{
  "n_layer": 17,
  "d_shared_expert": 0,
  "positions": "rope",
  "rope_fraction": 1.0,
  "extras": ["capped logits"],
  "init_std_qkv": 0.0514,
  "init_std_down": 0.00623,
  "init_out_by_depth": true,
  "lr_mult_qkv": 0.4,
  "grad_clip": 0.5,
  "warmup_steps": 200,
  "schedule": "wsd",
  "decay_shape": "cos",
  "final_lr_fraction": 0.0,
  "train_tokens": 715100000
}
Below are experts of layer 7 (counted from 0) of a mixture-of-experts language model. Rows are named router (the router's row for the expert), gate (a neuron's input weights, with its number), up (a neuron's input weights, with its number), down (a neuron's output weights, with its number) and show model dimensions 0-95. Each number is 128 + 32 x the weight over its row's rms, rounded and kept within 0 to 255. Numbers have three digits each.
After each expert's rows: a language model's description of what the expert responds to; "mostly gets" lists some tokens that are sent to it at least half of the time. This comes from a sample of Wikipedia text that the model never trained on.

# expert 13
router:147084203128230162138153100150142159105102140125141165158117104145128145062144118098141115124123105188174167211200149119104156085120138128132185148144131049109123176108112156148100141101164168092152156126134096151125169117150108094136085172116126139104133141143129188164161097121096115108
gate7:117130120164136081177095168140128140097152166121099122113171111136118020133160110097127188131109167197163121113090157090103152149140187160128118138122118135100102158125130174101140096175145149123133061097115114075129179143209125158125160123144150183148133099127072098120126095126061178131
up7:070086122099149130223161162172114133090128129154116136158170107133098127126065149111112139134077152144177074174099084083074164111121109125148118092110187129102116189119083163057129138132146096091124108110121118157116158102152137069117134135083158100081136060123151162140069136157142139143
down7:098152122076092140093142112143120111107122136157132114161123108141111149092143176161111136184169122108070142120170124186081084106114086137105066152126137113149146152122102160146116144059085104141142108175150096177147156041172117155167137156164078134128135137136194080023146152146117142118
gate8:163135181087171108138106078128110150073143113185092123108109157125153081089110077127183129141121063134057144157174158132118122093108117127157163176141190080127098203123123211138121173185094091109146085176109133155105118141131129141163128173146129140095156137154127124167101073125117114112
up8:134134145175123117130088199127084073127061162082099119081128087118120113099180139051143166063114107128151128080123151106108110140067125101159089120109087107133124092088158090130104118132137150125195102077122129197106065128096149118100149104131140151182120167097083095106154096133144103088
down8:136119134116112053104154142109116129102138084189058121103108163125185137093055119129154154131047136186089133166148136121142140112117105118146171124108126128165119120163131161172116110173151143090140117202152144119181145130092144124194114142117142141166054103184132131155112066187155096119
Name-initial syllables
mostly gets: " Mar", " Bar", " Mon", " Mad", " Pat", " Jo"

# expert 50
router:147079151143132157116166122155139113134130047109150125135093114225137177065163091098103059140109146113155121212152145064135114111129172126161132153163108113095150135122150159198114147132146143130197172097086112123113153160152142114096089160126148119124110145157134177147135146071135069106
gate5:136154127117149112120096208139103119147082094075141081150148132116114132114093132094173095174184188136094133055178056149069102188090130138128194101149094101087109143138129134149127117094084141132122139086127170133127134098087109102102158162124082139155103110149165086158156144114189142074
up5:110137170112155101127121158145188153077123157111203120089098177140178082055116127111126115131124124165105147149155078057113180142172149139139122090138140074170145104195073071145126093091095130129169164124133130114108131165084169151158144109107101143099145114128102129107151071081129174077
down5:130137125090090123194177171108126107127136088120136070088115117146121147085131128094132112177210157120156153139145135154110116156103091111073173150094135159212133128163130123140129108079103136153129154083135178115156143179100118079111152138092100145168133140108121129130150071006105144094
gate6:110158105127111083119160122143145156200147064093166124129156106135134114139199149160116110148116137104179102141106196078116178135153196159104126128150132096116139133106101074124186146158094152130090173094141123172179121114110137119127185082125146120037112197120120084104127119146125064101
up6:117057028156161097172168111112091111115127094141164114109123098145149106115119135109142116110088130156116130204090107163147098090093056136097126119125143142144051136076128125127096087127075146110125099105100134161041130133175133119109067126092134121144141085134161091096121129097096158186
down6:115131158159192137115099134072115146106086109155096144110082165125170132110085095172154150084103122108166073090138109170069105081141067116185132166094120176107140139173132143166085083162125169104139100148097140065119159124147124179126094204129086102146120075167135150139116121129155150182
Prepositions after phrases
mostly gets: " on", " from", " into", " of", " in", " between"

# expert 33
router:177122202128189145125147114152141112098107067128144115186091134129110176137172033108154124131110141152158198197137115128050102104092139123150159143153135098114122145126188131191089196111189165135136133104113102144131153106165100108131101143117162096093105160133112115112142135123126068113
gate0:091157134115082141107098074105104125071051132145156135129169130138149068146164094126161084102134119135185129102147123071127128126100183194088120157063076060084155102127157117129103150140212154147151136090126139126141197134121129138138104100159141117118078112106199133101090125130157126102
up0:139158105110155059116045173120130129148173171099127165134107163136097139088115146161178156082122148140156152045131119089138138167144089118131135188163096163109128123087112152062133100130126140116166090062095104160131044147076125142119150173160059113108134128176126117147119091103113135128
down0:111091109045130156175190137171178147064142111154167102133155115123087117107117142124116105166122119069141124151074180136138192137114138172134057141095156157121087108107087157194105153176116145180175096110144152142157147086105129106166147167144154119154083135140159104166089149185138119124
gate1:187100174079162093139120169116118092066145073124173163148109153094087148148145092066185176125125173091175174140142095136101152102140136115117130144094186108103063116137186085095136133133148166123109124083125123085152158152114116111079052148114141155133145148195115096098102089162137132125
up1:123113092117130118158170130137085166175108089139176153103161117149033069093150136183108170163092104125086153140125187118175104121132133099155115095083185189124086156136169131105089132130115113121122104168136087169127127086149135115102156120125125127152133147111103118177085088141221194127
down1:071106122135098129055168115126169080112207126139149111134131098136135084150140135143106095145107134072162077201112168172123128091157111115097110137124156079052142164127103092112121138120082148113097145154106142099164126118179153148061120133116153142216160150117124147107145137094051096153
Word-initial consonant pieces
mostly gets: " p", " s", " d", " cl", " j", " l"

# expert 56
router:123065137170129188113186109163149114129120121111158103137070121134085195091154103139080125129093153108141107161179139100124125107130134101132166147138154138103097156102133162171106126136188126128188126129118122141059142202147100118113064159125187094084101147119104160153149182038125085106
gate0:159148134109138154183116080137098106129088100139150114131194145124134201084125129150157127142144133117140174133168114067111080101060150110088092123141114098146086173138106090100160163129131125203176044139089070136113119154139111144126090143161137183154107056168148165106157140093137159150
up0:169125114127096149117131130149149108122065155050135122045090158135098130105091094071162118108140129111115112159132111137152173166154105113155115163153101087121167161132119124126111165078108088111126197107126156144155097195082122164126178177161192112071140124162114127178157126193071110144
down0:142115129081159141095105100220190152085084091161133087145121094133166171071109192157145087090172133141122144092141122082093121170083141184162137110182088122128104090106155174157127123138118128086107147141128142150151164130124175095157129181116117189175136166168079149088094135118130121142
gate1:141082126121139162118173060164061139140153098140124145116138113114067158130097161206138114148178125076131123072105146071147114106125105104103202130161077140125091134108119133199126142116110071089143096110136097099142133220160143137141163175167104125132165133079111133139112153186125097123
up1:137151068127084082112154123158142138124090096132181081211118090109093162115149074112143092130094102158084151153137145135139153139170174117188072127130121175164147180136123109114146116081140155160126141168094165163085156097107155090106094148087131098093096089140175184058143106126144118179
down1:126114173129122144112147080135079121143158164144075124149119140136188105125116158212120202157136103132181088059128141152125145127100069184098170159173095094146132109156138145159076146141121120119102098133147062135147069162114110132118166148088168150175138161123086081174166154174117161141
Credit connectors
mostly gets: " With", "with", " with", " alongside", "’s", "'s"

# expert 20
router:096148175138169150091147085166138162158118047120109184124091189170080209145180134045099104137093138116145116157142154122131127099124176101125158121150164116104106129111144141167119132103181140090124228107089111148141132123141110137121116154106123119081155150145095137178151127139063090111
gate0:152213179125159107134107135133126179102098124066123148108170126096135213186160183161169101162166146126113117135093116091094128144112139090161128125162172137188088088083076128140114085086171114173180155140102084133167156162105184124119158139113091096152166140157092123140129093121136113122
up0:135006161132106108163111108113123123118184153080149082152176115146134123124093158126156139134129131113193147117134126104084158118194127158106105095175134133155116137102160145123100123096100171116136090127096082134128137181089216074138152166152072151163186125115094175084149120147149137104
down0:131140183115159206093086129121129118156099104179101176146128140133151063146112150069192148119140119142147115145110073139181171111202095081137083140098177076057110096091154122164106144159162082181148095134122127144108088123117087147159159106115141149097140104171158104152135124090147138165
gate1:122163190090109081087121078143149146105146088153069084174104112147085206104130160085052154138115178065125070169151191150095121111164166111122129107113169131092118140089131109084141085106146172136169120105156153163199143120132119167152107156153107121106111148113114091131096127118102106099
up1:095157159132084128162091181113120090129096137113125137102175093158132091197150111089112183105192135160144130160093114135146123101087071111127158133137172140145138133084098172143124212106147134041141112133102159217073125111112096121081110098142143137097153108159110108083115104177161158136
down1:147055126134189120085120113172143171156113137201111134100120138114105151134142110149132069184116116116090099106053147116188167164114119137076193132163139101139117086197085154137128111099164092116121110139155087124136133072130165135195120150159106095129157168201121132122114072123103145152
Person and group nouns
mostly gets: " school", " people", " life", " man", " years", " son"

# expert 39
router:171095235155166184121143119136185139139141136091148153134118157118115128101138150123105106139129118190159142134138220136101072064104181107142156172136091109106082194116150148145133127134133142104156198109144113188089125152172093155092105147105181133124102134169117165129168119113097107116
gate0:113136130113090234119179124118128155200134171139115144133096125137135119137075126084121090098145111200121147102109157149109122097139127178164183109200099118064105110077178133080162132129149054159136156127114084173154090135146140137129140134162155136129086137205129132121097171142138124156
up0:113189111081109190172133101092134129135075153020178126125151134096155114124156093164111120155153154138147098113185142158133099131106067091156165055154115104120089134133184155097116157144144130117110082135174174189174118121095094113143151112155116151107105144184123092177128137084106136130
down0:176111157067126169090148193160194141160131153196097110088212116095117112132106136132112076128084129128123168087107122107092136127122142144156119098061081138151132127114095102192119092092071092130090085081130172108121158125078103100146133145102119126169143109127106100117097168142087094073
gate1:092100132139117127127183119103119136111121116107121147127088114100081115146134150162153158109123053114166163162100135103164094105204151140126127128092195130089135096174153156110168122125156101112203202126086120135121092136092112102117130095106170177114161173201161182195150104165072145112
up1:099103114085141135077115123157047179109109180136117141131108093141184150161159180060165085201107150133125158151143208108143147129159139079137085172130159105145133094135109157167153138122164070089153183137091146152091115108094148151085131115124147141122177085072117114130084111127154129094
down1:130136154144166073159045133117139117158145095075118110155130101065125080106141169099131111142104124117184166085133147138139169101135124178096107140118124147120107189164172109086161167187138143071157118117183122123158131160149127137124172168118113105110103105148130128148039099132130234144
Second syllable of names
mostly gets: " Mer", "aval", " Der", " Ven", " Per", " Sen"

# expert 61
router:159163177135211151119183123135135124187046092078162097135080121140066176105148105124143128131112125150169129176191160114096160070095188100139149173137108121112091158108151161118099197141129132104124146130125090160113138144139119155115078155073151057092079121126114135152130123125140114123
gate0:120102161106159111089155045058159133137174172085128139098155161106102134144133201139110093109161089122112074142112109152121078059134190164107119163086135181081134172137158149132079133142099151134156147189130131143130068124117099145138091117135135136164107121179102119146125086082195111147
up0:121192167164145129159089111055158105133125174123098166145117139095109173106136097106123131150112138109126115104139142211094159107118173100147134165096100116139035138070149168098084086121141085130168115151098089089164155133140105132130116109153148118093197138136185160070122122109169187089
down0:181062074118053129149123164098134132089199101053085157129154145141145085127129117166130150122156099177098178126115126110160114163129160179118142104053064097146098108099109112182155101123168136091112117181162121148132095153106141162129103135127098151092079138103095168155146155160100125168
gate1:144143160157146059149136128161143118130097123112148102133148154176125142073140165117093170152116150098139123198099176099144095169134151107114156142157119098117143174168124132087182142147135090169153145147153120079102132121146027121139147095055047174158090075130144161136122172144144193106
up1:125140147093102123124101096102081145188090122108150146120119064169091116161112090081114135135131084143142095153141141138135121114163172141096178082132158157149103115190088148144079116091118116100088153145072077089169181088093141019111118153154156179083099118119135147156145093155163143085
down1:139189075106181148192147142113169153136182146099142111085137147187127159091114163135115090147147197104117216123141155100130105125095118148137118156122113103125130099080172088119128230176110147145143152140122175146153088076134124169107100151088088064136169099128110124106144151122105137156
Latinate prefix starts
mostly gets: " re", " Re", " res", " dis", " pro", " pre"

# expert 1
router:149165132204130145106115117173205175136133107091174160172112131164117177106131101139104108148078149135167096145150174132118170101115211139197165164141125134114119126091146149136135192089142157119141171100096116142083147130186160173072091129109168133113137174179140156141154120119064131120
gate1:205191124173080151104093113144137113139112133102139167164148120128151082099093165131086090098086087157160125101160172101100155135097086106148132093199111143128129148129139145068148174089112192076089135187103169140113116115161178125128098083124104093097112109098098106174150082087095137167
up1:097174153157152129200033125165056124180088156172107140109146126129155131163040147111127133147116151127110091104146120090123114142121154152117148133167107093142137143150123177138185124196118164107193164098076154137078164117137159122172128160119140102145163164091112145133172125144115172175
down1:104118152045113098180134123113097166076094130147130113125095114105085150170178095149119093100079147144163153072108117198113160191143158199133102158087128106127121110128109136139115047174094133133126129091142089122133129045108087094138111098133150132132075107123160130162084166133135156077
gate2:129134128079139147144127142130157126132147162098183141113076177107117160141130152143087087074190172163135086135131100163112116098167176093121116167116123197157139107145114058162126112124188140133128159180109123082148115137157123120081132111096177135082115160165074116111203135123053196102
up2:144119100119151180103110161103182162136145125161110106151117122114070140198133102108117127095126111178098155138087081161113161179079055190148196145083117104135143200103093114151112106129106124140133066128116174163108127096129185117082139111139124091070174088135124108172166187129125136145
down2:117168057146124094114138168136078118148093153128185134110132128129135143102115163131112166192188094078107146128139152104158065158094149129177113139125111152147114114136080109103121224130090092147084090143112073117134146131123156180099173105041121167143157169107191163103092125155131140132
Mid-word stem pieces
mostly gets: "cess", "fect", "change", "ounter", "rast", "ribution"

# expert 30
router:152127108136131144100109109165136147200100061045136115172071130208112139134187111107122133122106122117196141156121121134143118099084127104157131162169174106107118157119202175117061128133142120104143121087102100177104148184125104071092107138097141093088147137138128165186149090091132100121
gate2:123134114141147073104104144123116116124151064108071153132116102079130171129110102148161166154134117126159105156124085115159189117142086092093128149170136173129162148131174088051068128159116141083091093094114116094088141085195092160086163107121166128089123141184117158212104159128107097167
up2:117164121150160162123148162146109163103108137130090142121167115111146058110144130122119106136095139162090081138085146124131130168180160114151148055125089126166098095052119164113163125119093131075128136144152147101232160192173114096204131071162142104170131095126121065123126131116152150091
down2:129134137161130119131125066110129086140133185093146085153135162134119201211092142108135170070186139079095161138142111116098109103108171156103117153107110067089122215114127070159126141165163166176144140158143118155079099123119109106132083201093124123162131115084112174111122154122119098104
gate3:090140089158127104052125119116136116205143118117122177172128116145105144141155102130112140130142149083141086141144112115177162127109138118144074131166163153159178125144061167076081063120178088057074130102123096111100177136129100087080079126136109111141125078104139132131212163154144158127
up3:161118102167115124135090209094156079140131135083066121096128171071172141118180103074144093114143149103105100088132101138174105148120116120144174129173126110131175176129167141068154167170143112167156103120149102110141150142160119139116180184098083136175169125130111102138096146059147181074
down3:140085113179137128153185102111140132147085117149200140159175108134118127098115142159137200105124133109055148147120078091108124110170157115145127114124124086097171124116119126176035126068128166085180137121058142089070070099138103154138101171156158139128146110081103073132106123149122146156
Content nouns and verbs
mostly gets: " name", " played", " used", " built", " information", " use"

# expert 12
router:106108160154155172111166096139147185121142122099139199199097133183099153119191079118126092171094106168157097123136178098143161102135137115137153158159159095085090108109149193142110122119170174107152174134114140162113171136135103106111089178081130156170160185167132168160159105129122110063
gate0:122109158154128150147118165182178131066157105097110134133122105140148055147161106052110182113094093198122068157190125124142159147158116056136129147179123099117090142095116148099103098122126157078092151118152162169091142115123127130177192151120143173132147188160147113109123096148106183102
up0:159123038089127116129132121151138163154127115165125137155121073133124057112112127115090116114103030076126116085124110158100111086151163108128106097094104134147124054180105161203073149093117114087152125151120101166114129159126096124095148066153100138069145090161163177145114146095148143142
down0:102152245116158114121182170124147100099116219118156106094174148181140168110148154144148090161150184159107138160127160155139121128115113184089158122134156101139135117096152159088140111085148128155115128148152080165086134096095125084180079178101106175149096154125133130094127187123112120103
gate1:170132139101120131086181120106117179174144103097110158159153150127154080144143111122118145167141070129125131128156116073200083121180079134161085131133116060135084152148076201097080138130156100098175142155173133118136200126105120108147147144113171117178169128133143192097121121077071139119
up1:106173132166124110149087115083129143107063133152082088156081122147149084116138092112212125152106090129085168132141167130149117168137132102085140220173149079135097094130084139124162102097112133122097094131133166125054160178149112127136098154182102158136102160142112122048140126150100148076
down1:136162092182085106137137150104142157099112112153098100100128099137124115101099110149102129128152119102067139080103101108145052140142159146142094176142144122058173120135092119110128134114183112095136149104079143114188086115170066143147122157113104071082190180067144070122116076107114138198
Name completions
mostly gets: " York", " John", " David", " James", " William", " Robert"

# expert 11
router:105129110131122147101151106151145143134144084050137188155084147155101159132153117100107106172087179130127115119136126115143141113109126080141156144170202118100123132099126134156094156136183182094168143074059106164123146192144130175077123179100128071107174194116103205152147163126119104116
gate5:149137071138203156126115131189155181066115091090135161076113130125102188140130175132154171090132126131200127041104078145133105095167117078137123076130123127129189116108154124103132117126128161117133172128152167128116144125132143175128124129139140079159128110147167062204106165085133148147
up5:162153108104074142119136107164092119116126087106055067124092138140176075102160112163135138059123106166105099083101070095156079084114141148163107130128155195110071158102166133132126158112101153112119158187130120176140120137123163176118143161099097143152159163115056182118119114075100157148
down5:131081154149137131213116121128125120125075145153139136192143106143090146115124076151129102190152108124086109161141158133030145135083111118109123082165089096086125111165124113136157137087164157087140106117078118130124144065142126045123103050180117112139095126124167157069149135142148085136
gate6:125158139171150136111129144140114116107126143100142127083169183121096114149143166133089062149138116100140099130094088100152121120106138135149066049148148095094152128124209089117071140179156104096156145100086103151183150144072136137075133178127070134180177195170134117161066113130152139112
up6:168125208141111145048119110160116101188132134094113106123154151048126168168119146109182146101118153187065134103171146164107157148136121160136112184070102104172113153160127105158089111156153149138138081158138069111103091111142198152137137161122064145111182113132100142149142127101098126136
down6:046175138163128099149155134121167091085188119065102088116132176157112182096121136111093137125147102143125133094096144144159089115196098119129118080143136124089114149113121058107140146122147087131166133135064063177179145124110158129073092114117120080125085162152106115093119140211108139151
Word-ending pieces
mostly gets: " control", "idge", "enger", "iness", "rough", " Lemmon"

# expert 4
router:131090151140182141092168102156135138144136124108164216178113130134081121113146131055136108159136158141128156156186121080128131080122135114110136115163108050120133179145173156118081137137146163111159178118121059138099178113171101151099117143088117079077060143131119142172173111119105091076
gate0:092108091100154090143162130112083190171129108101122133102160168136066087129083121103123113131152127183163059220102092155130074120195155101071157107171097088091139152147140138164165127184155114120166102144125135156138104179135094153113164141103101093134130097143087180158116138148123120084
up0:167140134166121142148072095111202071131110133135132073116120124116109158112144142178142156062111140056157085080155134130104151139109179160126122175066118165105138140140101122131182098147143179146188074123154125095107101163101086109136132114164169116102132163169169066130154191131096075117
down0:114088132147159105149201098180075124120165133157134136148158143165094077121142168104111130096148095181113116118110140114149140125163151107122129128145129108164167150149065146166143073088179075109137107126095165195098156167078106148178140137052123142103086126111042148175087113092162148111
gate1:129056132166137181125136176112128126126107148065175161122079147093128155160078116130119171123071126106118098137158133120077157116101190117113073102084141092137094088174118140099093145167111126124187116131130148136124155107102061144140157167114144090109055076067149153097176166169163105103
up1:142115171119125164117102125118234126089183112148122097141137107077141121139144123151132157165168110123117201135099162106157112099107137096169154092150165176111125120161181151085132118081120157147019159106115098157084143134165142122089078081109125185165160148122134143108124060151119142101
down1:156124121176153192130127183134118163142138087122130157139056148200123090065186141139153116121091118116097089122117124101145190190124135125144109100157172132132146127160177148130158112104158132140139214101141109131098117183139111163126138105142035173109177113173103177091112090121154146129
Word-initial name fragments
mostly gets: " un", " dis", " k", " Am", " Har", " Or"

# expert 22
router:149154174151152196131117096131152130127143110005157167157139131180107134121144138119108116162127125138176152121140148085107159116101155064143170166132163090108085162063156138132097173114152162103182157161110101141156142140128092099108119201089148100095130161127114173126141102133044117130
gate5:119130105109112140116181100144142136134104157088142073139193131110098127109132148141080161098167095120160112088108184121095166140075160082150145183142152090151116226105172175152153077119178106132133102169078092135199109163090166117122085162136101120082120100154123119141144149076074127128
up5:108084133139154104130146134117102160106109124171115128129097145122151121145103112115098111031137164069143209154127092143108094086130091206157125102125113120078153128103154146162090150118125048139104067075129087173085101175114120166204099111179143161138122121119122163091149163128141152161
down5:145168145090143131091153148130182156106123143111109130169078148124057129108057114140098062163164183099113135123112122164118134091105093121137111059135116122119161173162112086038120207112132154153121127107131118118141078147185163051119100125153161092158147155115135148144110118153062115147
gate6:095175163137095170151137048112097088184115168068116194077163097125113066093114091135158144119148117126178149103134154144141136144152193124102162130107129165154100126188170142162150165110117159090144112125158078111061109165105124137177105173113088092106120126110087103142128101127066116155
up6:070148123178137195191121160109138125120126084107163128117162106106098169045161098137060115158142167114078145084153131155162136116098112080090085149138152191141122155195085118137149107185114145109100164118158139087130138175142149109134110140137088148133080161159138094189131092164171155132
down6:124129140042176126149135119163120118138105128100094168153145105153184146127099115148204119133139114131136118093155071163147092090187163110129138134152153111116104070109129114058122134076135184122130100165156146079126118103139104109185095191074149056173093116081163139135091155094153145169
Institution and media nouns
mostly gets: " new", " original", " Film", " television", " business", " former"

# expert 46
router:196099148207137129112140093147148154143131125113207134124097134132079181115143118091124090155067133191198176167138151062098116113129136068151144112119118109099118160135137126149120161117145162113143154140097103117090139189142096194085107171086132117095089177132077156143165131075126111118
gate4:076159135102125158089108084177073193125127098130111171176159128122099116165168168138108073177156166163145055141123190130138159127130160166102119108109157146207103106075102122137145117112134126126081124120100100105142165143142166207133128109099084114080129198129156181107130162135135127156
up4:102137211123081098103117101151133161124168114122157133186118116146079153130126146128161130132125067108131079157146146069190211086086110142116096138083099155123094135133134104062148164080175120165110134147081112161213109145181136146112137131090082146081132136136079130084124124170127118132
down4:169202142137125161112109070136101132117210119193136103095137201115155173156180072133120114135102175149119196093163102087114106129148103144154123152130116175095131067120104116106152123122085144188082136122093140155127072095153127120143180107102155067094114099147111111120182136165142145108
gate5:172100124111100156081113084116055129144113099106101119087173090133138118120096058168055121107197117202168091101129110121114161100163117115127093130183178112139104160078113131186157085125133135108169135143155111110141148131185107083120069170124074114143151140130149149146087119129063156136
up5:058079095124096116123147124140115120111110165153101204144100202198143137115200128157153101102086095108140135146175142170181150113140143169127175117127145085121092125127196178125075145077155109153124122167156136158161099187114132150145140077131137130062149109159103129151183110138096139152
down5:150165135134067144079060117197083128116121150152124153144146116155077130123126146142106153169082147138147111161090128097207111102164164101164195146115213114148122134102104134182146153108117096099096151157155144146096170094141080113087133115072126068124131167122131137082150126063117175148
Articles and possessives
mostly gets: " a", " the", " an", " his", " its", " her"

# expert 47
router:175094165214151131107153080130130152114124121121186161102111147158087174129134097098060069148075116142189147172138160085085112117142152071135137142150126082113136179127120121161097146107160116114173119116057109133121163182142097141105095170093141125104152198121093163144173081105124111119
gate4:196099161154133127117108133097129120156147129153146144087147115119167126193188121047129106108154154114166139162097180100121151142132159176084162137129158125162114099220125062161175144122128098172133110089127075132153167153127115119103128105125091177111097206171161087142134133101135100069
up4:101100118062131148084136132094120115146154100132089125154104158113186091070111097172178133179088117151129114129179107141082113152134094122109124135102105182088121132130118138131057177159176162154105136126126212104120194087142160105127188133126129080165097078132121126076195127143171125091
down4:192073147129104104146087100137127123140123111135126123091186149133108149190124111045093087049133112105180132150109174082163133150131210113113137136143137089149151133170178095149163108124128083137096113105116080121177138179123153122110108128106141179130172176171126088104078088153091096139
gate5:115125168112115111133102122166130146135115136089203135181124097116175112127120130125126099116124145144165132154156086101161197114149196092152171128179123173112087131158090056140099154150134148168111127134138069127183128072127163139064120135202147121078112136140060102098122076082112184108
up5:123146125120130138116093090136140097089099084118130139116147145118107122113092150097069000106085131204155121105112106097157121119203109127089114124172164125104141180142091113162113140096111117067127154160115042127064122156122139132112152121116105112123096114127173156114120197144147178166
down5:171161141168080130175156149078160139100146162180110120111154124150066138129089110124145198197136062098174105131101149105143137195147133151144056157091086092109187134133104080101080114134185134109101095102135167101102146152106117102143148096171083131160129155143123115122161112074110098097
Determiners
mostly gets: " the", " his", " this", " its", " her", " their"

# expert 16
router:184134189149172148112186082136162144134098105118178119151069122112098128135148081099084105108134098192124199161167130132073034102099162129157117132118137087121111169120189148150123148159163106135134135119084118135121195113152104091104058136091114097089094136111114106114159091114111097103
gate0:185149118094163116134075133110164133191099089085120120122064098096173151132107111085164107136129093139074168129119137095164036076084179104148060149134113119104140129139168134142088082091145165160107096098147129150062134119147154116126152131141089117079108173107124152082122073170110104114
up0:123125107094117163098182107131132128152080141163167105124055110131102176134146080137158080127118151090122111122119090098074126038098141148078085071154128140085115126154093066160131066157193148155118113163058159144121139064170180110161129106125116147105138136095094162149145132156103147140
down0:098135177111109115179122129122147146109181145150169168128159124146112118118141123145063128147177136143158162171097090134132138181101161102118121192150121090088085093120137146155124127132157100118172141177100133088121141107070114163181147162152075181129126109148184131080127075056059060173
gate1:168147107162113122125122182106154157148117114131146161166126120056158118118061055047121118165139142162155148157132103131123151086141152164117152098099155089095159107095133122201116121152117078101135101087068097099169146085133169100080093106075102131096110111105200124112111117093092090086
up1:112112099138114148162134132132161148152211115211125170096152134041147114185131110183129115118131114145181182131132145159122149084100150118175146126108164108104111127120153102069100161085107147109170140147121126127145128090117096126102056122096111058148128108129179075123152070090081089169
down1:108124118115090135197160124177118074064119122137102146119148081145062133101124098123152166156172157097129123118151142091085076152081160104088141080166136106166155183127131152147181129145111113151108183150085093198116125114131221113111135130134153105124113111075102126145145174150205158131
Consonant-cluster word onsets
mostly gets: " Gr", " gr", " r", " gl", " sl", " fl"

# expert 54
router:151076122188129171098174081133161134123095070122156133155119167146118145093161085120140073134096117133140116114169137092135122107109112078152184139154078118121138151122169146161124166134166175096161139128123110147087174173160111104108070169112138051121115173204077173142150155070095084123
gate0:112172153183128059131161107146187090096150135163119139111187112150174150182148091144120137185146104105117176102142110164159090103090111132141187138141170101146098106131148175073088155091167143189116128119181118124143121096081102150112159157144073119091099125179197174149126117094130120088
up0:119185044158110146136156151112158122157146111087080200109095188108101139138117108106101144117110189114125110181111111153096145104152177121108163159130080135071120137104070114098076079155161109152140125108106110160073084131119146150178140051102152145165189125134153101129080120111104138170
down0:109124193118147123105119104118112101126148173213158144088151067135076139144130140149156104199136129121147135131095167096171105092141102150133151044164093104144116102151152135167192162107132148150131076115167158164159141193131121137111114178091083107080108189160141079100113152093130168154
gate1:097188155147125117110074114141181123158130106125203130119145118177149123181094101172179094154144089131117101195177152109094097096127085156168139123146137154132158099145153146131128128092137165140115136137124174128127162107175171128146157179161118051130169118223124142123133065144153094070
up1:141103150055193132137175095149092161113123148137115134102181162107171143132160112167122200080121148114190154148133076115143155171131142142102170146134180084156128144120099115114115119140183098080103163181156084148099085138087088111107165112121173127154117169129066112168109082117171070106
down1:152152139098146171153107131155179101109141150118147126121112186147103151114115037051153141147115201116147125131165152113157154106126120150092144123191129182109063111104139105109128072112096151128169145124130128076133095128187110116162138112111151118092067059173122098185101101082086161093
Separators in tables
mostly gets: "),", " (", " |"